config.toml
n_layer = 14
d_model = 160
n_experts = 48
experts_per_token = 1
d_expert = 240
d_shared_expert = 0
activation = "reglu"
moe_layers = [1, 2, 3, 4, 5, 6, 7, 8, 9, 10, 11, 12, 13]
router_score = "sigmoid"
normalize_top_k = false
routed_scale = 1.0
balance_loss = 0.00219
balance_bias = false
init_std_router = 0.0155
lr_router = 0.00232
vocab_size = 12533
norm = "rmsnorm"
norm_eps = 1e-06
tie_embeddings = false
optimizer = "soap_variant"
lr = 0.00578
beta1 = 0.95
beta2 = 0.99
batch_tokens = [65536, 131072]
seq_len = 1024
train_tokens = 479500000
steps = 4906
dataset = "wikipedia_en"
Below are experts of layer 3 (counted from 0) of a mixture-of-experts language model. Rows are named gate (a neuron's input weights, with its number), up (a neuron's input weights, with its number), down (a neuron's output weights, with its number) and show model dimensions 0-159. Each number is 500 + 25 x the weight over its row's rms, rounded and kept within 0 to 999. Numbers have three digits each.
Before each expert's rows: a language model's description of what the expert responds to; "comes before" lists some tokens at least twice as common just after its tokens as in all text. This comes from a sample of Wikipedia text that the model never trained on. Tokens count by the router's weight.

# expert 16
What it handles: Field names starting infobox lines or table headers, such as Coordinates, Website, Occupation, Succeeded by, Total, Rank, Competition.
comes before: ":", "\n", " by", " information", " ·", " name"
gate0:515499547462451518490474482537518500470485485518526502462487530531492527534498474479529500500500465515512472531445494468464488509464512497527506507543488459497477540531527537533486505499496493521478458521480515530528457531514514506475525489513481512517485470479518492491485511515508502481517514514490518505503535510501474452515517492506508502475483488519530522495509506513510530489492474434436455490549496513473467542518504452489469509531460520448494516492506568500475515536519508
up0:481453517458462500528525447526493489500479517475539511500499512530475521500531515510498517460508541500522490450499507514500505492488485510511508498510504522481519513503476527477485490505515546493506490480481496526545541470523528482521534482507478503502535483449498457507521535462499479514484487515524520543518485498463453498540504494505512546535511487517521499476548505472454491479496492506537472522497556553484446519515452452484487492518477501495448504507491444507487441505510521
down0:522477497475544486516442495518494556479501492490539495522494466479469493500517516472465496491490487514534496518481522485512516468502529516477521472563479541518485496544474486462489473505457494507507524555534521505520511486467507457490456523505484495516515514499514541452503501501474514523487532514534483479458557486486544497504481506489478526473500498520473465499484468506461532442529499528503483504508558443502538514533466530533495477516474512513467494486481519531510493489489496

# expert 17
What it handles: Bare space tokens in tables, score lists and dates, usually right before digits, as in March 31, | 4–1, Lazio: 2–0.
comes before: "20", "19", "1", "2", "3", "6"
gate0:470520482504494493527481490520524509486489503464523535506470551502486512508505490487500494552475503469514469525532526522579498504459480527486498496548489476479501517511469526480512513556486479476505475521477512545458521478496512512502489470471516472509543494474526520470466494474456461506507541509467479486511488488514477501457531515470479495526472498509518517504481514566520543462480478541524471483488512505516495527475495485508503547475480470517527497562459496486516501452521481
up0:571474456515494492510492481478434517478499503548473490530505493490511541526492494479519512521536484514496519489507499470432498484546476525497472493473536498507481505490522486529466503459489552514518548491490470480516461554503470486494475536512505478476480531526471454503515536503524527495509475476526534505509482520479522483494523517524505507487519481527496470511541449467476488519503522491494517509488506513477471482510511491488536444539538514479489518458513452507488496534485529
down0:486494502518508533474483504518508498478461453511500487522506533533518488508535518506512512545462462499449477514483523495564540468469473491504486480508515506500527507447483530490532503477523488448534504443509494553495482493480494527486535538514527490493472487551490487536525523514511490512488497478491490484482491493546492505522470491542461451520461505531478498472483516515486490472494495523494492495495533537511455470475464538532490528501496502498527499519529506467492448546454529

# expert 15
What it handles: Digits after a decimal point and percent signs, mostly in coordinates, vote shares and statistics tables, such as 50.18, 2.07, 3.24%.
comes before: " |", "%", " |\n", "′", "°N", "°W"
gate0:488510479505481457495497471521528462497490501517520502487511463493488521526452520516508511510471520507506505549499462480519522501495537497500485456469451508467482514517555516483524476506496502523513496505459562470519503510465473488508492510477532530484489529520547474525498453502516473464447449485480530464531514551504507524511540477514523491523509472479512515499487539472522476532502531520532496501507487478448532508475423546522501461489496497508537505506482523494492536495491482
up0:460481501514451466497504525537493467475532483527518466515495487479472522494510503509476512482507510467445488545531497526528517518510548470460444480463474482547516502479543513479540464478493514548471506551492540517498496504498483478454501492475539502483517565494525472502531466533510474506473489499481487506544480505520492540547510499468504509541474473477543502507485465468512490501503518515525497500497533472488539498474465507535532506475501522507529489474500498498512504508462481
down0:477443487528481476499523502518516480520495496505489471497518509488516498493539515507506487470485513508502531451478492553557505561540502498549523540448463464510436503498498492510536488488505535462474504514527521470504458541487495540487484501529530511499514536476442508470528520498499500471483515458486485520501484549544499519507502493527486468520513488490496458503503515501522503486508489491475488508564473542498444460503501505502492492493488485503480496496462526483505551485517460

# expert 44
What it handles: Commas and comma-bearing punctuation like ), or ", separating list items, places such as Pittsburgh, PA, appositives, and clauses.
comes before: " and", " which", " but", " the", " he", " a"
gate0:467497507494478515494460455482501487491475483526501498526460474548534477486523485515536479511529498532513495482507454462507480476486497489511498471540544483489556538494521485539531482487517532522561515490509507499506514452497569496468530447485513537496469523483498442482487506480505471491516538494482503507494521497503504474463508487513470469474511517517493502483514496495529508510456547510533495490556532483502478503546489520514463531499471531505501479478485501441513470496538514
up0:466471493484477510530474478496491470515507506516533517527495487554543472492492474501532493484496516532510504498490446495509505485458526480530513464523514488508541511492497469535515471456502502509567499495504495504488511497512519509459537439532521529510490509490520457483506478517525473474484542491476512488485496515483483461461500470532453481459500501507510523489492500545528516523470540487540494503526526462531452499555504526506476559512464547506504473495465480456500475512515522
down0:466518489484513470501514528511505491528493536505473524465510532535524467475489515534497509485462455502502469511496521507482497450489489508498511524549485486472517501528462491505496489526486546421500511493544490516478507496491475491501494460512501523546510472549462472469500478531539525497520501506500513473490485481515501465527531476487540542532499517513502526473505486503475491520457523484508485486525474540496535524489523415528494512518478505526446513521515532482464489513441511

# expert 35
What it handles: Capital-letter pieces inside acronyms and country or position codes, such as EBRD, ASCII, USA, ITA, MF, FW.
comes before: ")", " |", "T", "R", "E", "S"
gate0:505539494526471501556469469538495490479464498463512497490496530523515543469455542518500550508495483503499499527509526505503483504467455469562506478523504473471522464522484500495484479493496509505501467543494500539507552503468502515544524490502533518521497509467489443505493484446485479514512503491515415472529514522481501523510501491497477526513532462485537486491538468495480467575497526497531488521531456481485526497504492497491471512476490516482503499512498507492513465474505519
up0:524494540498549460455484497461513484474469474520474514507478490467491487484503466530516512460530517536486479506511485473528506470501482531484504543465546511499512541488542476484512508525526499494541562459497514488485445500522505496467492514510506479478483511523496505462492523581525481475487529494508506480488513502490477446479482528492503512524512533525492492513489521454502517451505472491468497484466509512538498506443544523458486492518511498559497520489497511517525534503474515
down0:520490516495541462533526522515485529505502508511496488516466516511496469531508526499463499498483505494502496471522483519481468570499489483500490464514531498508492477485461463522506467515532518495505528456491472500492456494515544459480473506539496513530504463535496498525505536530492546554518534463510530500481503501497517515461506544456478466509438553484473502487486492517506503479501483510481510475483523512503433510489541493470494493539506538452520489483501475536477527532449484

# expert 32
What it handles: Head nouns for teams, competitions and works, such as club, team, season, game, film, album, series, often in football career prose.
comes before: ",", " in", ".", ".\n\n", " for", " of"
gate0:517495540492503529517539471495474499497507472508509455498483499531487491537485486499486500520470486528529502467525507479506493532520502491528500526524498485539501503506523474465543495534501500515519502498536499517468499509460459516503516484498540531500476508499497494505504497505516500458518450511510512513525511494466536454492504527459492485481524537456475487491457488467503506497503510456548551525509460545482469514485514545510470483452417563466486442522510457500485512499516539
up0:536526483496494497486444518475511500525504535499502505443495501493494505444497505485511489424485561490484521477490499502509498498503510495423514512473476472456538490499476488527498452476519527512469500505504491507531499501499522492501527516503458517501485469493509486503505554501514476519465522463496512495481478513485554519515493494533512531567510467486519510492522522512531495475519495527485459470486491482507528483484486482548545547550517471500495554484504516497555481493494464
down0:512496483478512480494518489489551488491521507472475476459478509486507520478479497512496508504522469534536491494474486501496497507462483518529494492475523526532493533508496482448453542512495468488497517469534489519508504504508460467489509474495510543490466505494489563475492519530476514491509503534527490465494535503500523509511487494519500515490525542523452518487480520558489554574489551513507493528536503495457489520476490530501461456444513528458498508515492481436482496469548485

# expert 20
What it handles: Main verbs was, is, were, had after a sentence subject, plus the following a, also, no longer, as in X is a.
comes before: " a", " been", " an", " also", " not", " used"
gate0:516457549498515506473503532487517551497515537534513492483536540524480501496507451538506494498510530475495510474504480496512521517489482481498457501499503476505458479509503496469496516511525505446502489485483539523532492427515496487498453478509457527427482514496518529514472489506445522459480534528468496485500499496462522471494507439538523499490506456523497545469527511526534525504484491469478501546532491497522526515490534458490516489505496479499518521476508524501489488499530547
up0:478497491497519528513509422513529471514524525539438530501499454489490514460497492517519488490546463450474491455519486486507495510530476494505485500483514498530469478518484512486592536483515524505481480514503495525515522480471530486500485546527563502481515477512524502507485483484520509501513480483482537546512501515488528519491495491484490503482466503477476505500502506512531501525479477452526482497541467519507504500495498492506502532513493457493470507555464540451540455498464508
down0:478502518537485477502553516492503551509502529563506488530525506481484465489473507510526502486561498492489479533488492446505474541518536484497500450491505492510421521544464509509535499484496523484532505489505485539478502491496501497508535525493484520512507524458475516494500521498525556523468493467486494507484521504519453475520448486480511476513530492512512507511518477550465502502461508502453510522479463453481532488438501526489457485495514517505441506518514498485509507489496505

# expert 38
What it handles: Full stops ending sentences, also decimal points inside coordinates and percentages: 111.13917, +26.18%, L. guttatus.
comes before: " The", " He", " In", " It", " This", " She"
gate1:513516486531493499500489456506504479549488508504503471496446543499528520507490500529515506503478492503506465478545487487518491491488493529540547528519511518522536533526550487497441545494506497491497503487489503518502485503510492515486484500522444484475514501515489495487532516480496492536476537496445460450499460493513508518545498461502554521506514486515462524529471508465527473512535515477477523484485468521462467509462494464529457490458461488443521536519540491517483474518529504
up1:477485570500514497444493467488485524523513527472496476528431532514490535532501511492508504513476483523522475468514529500481512515480504482515530473519511559477500492519491471474472493479531473476503499525506508522491505517526467520456459509502496532519518474472497463505486467514486495570489547474448478516517478507488476513508520476525495534504543511515499477539490492529469463528525463490469483483513466519503467525487519444543499519504450512485487530532504507515477493523512536
down1:501480514490525448494453524495485484485490461509460518482540453543483513496498488510512519503547504495522538509508541535547481477489476495522469447494513445510488472492492520525548494489497509501486514520501535504516489525459496455531546488501496506486517491522559477486507478490466525465529463546483521487441544477494500497569467520478477507486489485477512492501547521512508493509473562489499546514501511494483503499520493522538493500529508474507500489455491479503499483468467487

# expert 0
What it handles: The word to before verbs and modal verbs like would, can, may, should; also word-initial to as in topple, tolerate.
comes before: " be", " the", " have", " a", " make", " take"
gate0:499512510524523466540475503546485509563496500515495495483478502482486522486502524486533448469498500541477502528483473497519498542490488517484485506466502484491497489514489506487480526481546475540486521481507454479504492462522480488555454501451514479468544450483483516494501489499501499459468516512513530465462460499502473565515496498509575483464526546493558479481521539529522463479517514521535508486476496490529552492474505488506515528505507496500483481491513515477500471498494527
up0:475508504540453464531504526515516467508458498464508469513507500471474535457497485508471533525515506508490483522482531512502506485487512493520512490498493480489511548520530491492477475509491495478518509504445480499474498503478446509524504529448522485527499495536559477494557490528518509490484501470528548481521504472456509510481511530447508482516494434473496491473466507495509469506483561535510536543496506458485473527517483527498520507448530457512540540501523496512506503495531500
down0:502535497508526503506496508502430475452489478463496511531506497481547474508519511487473505478507463465502468464477503532533501482498503519480519506510466518518499430484532514471511530486519534480526495475522487531506495504520495571517483486506499499535523451487500481505483528477471469515508520528508531528534490508484454508530486509499486471510516517538497492528521495539471519490544507454467500496457495490492513440489491518463537529483468488557468492540533473500536482488534498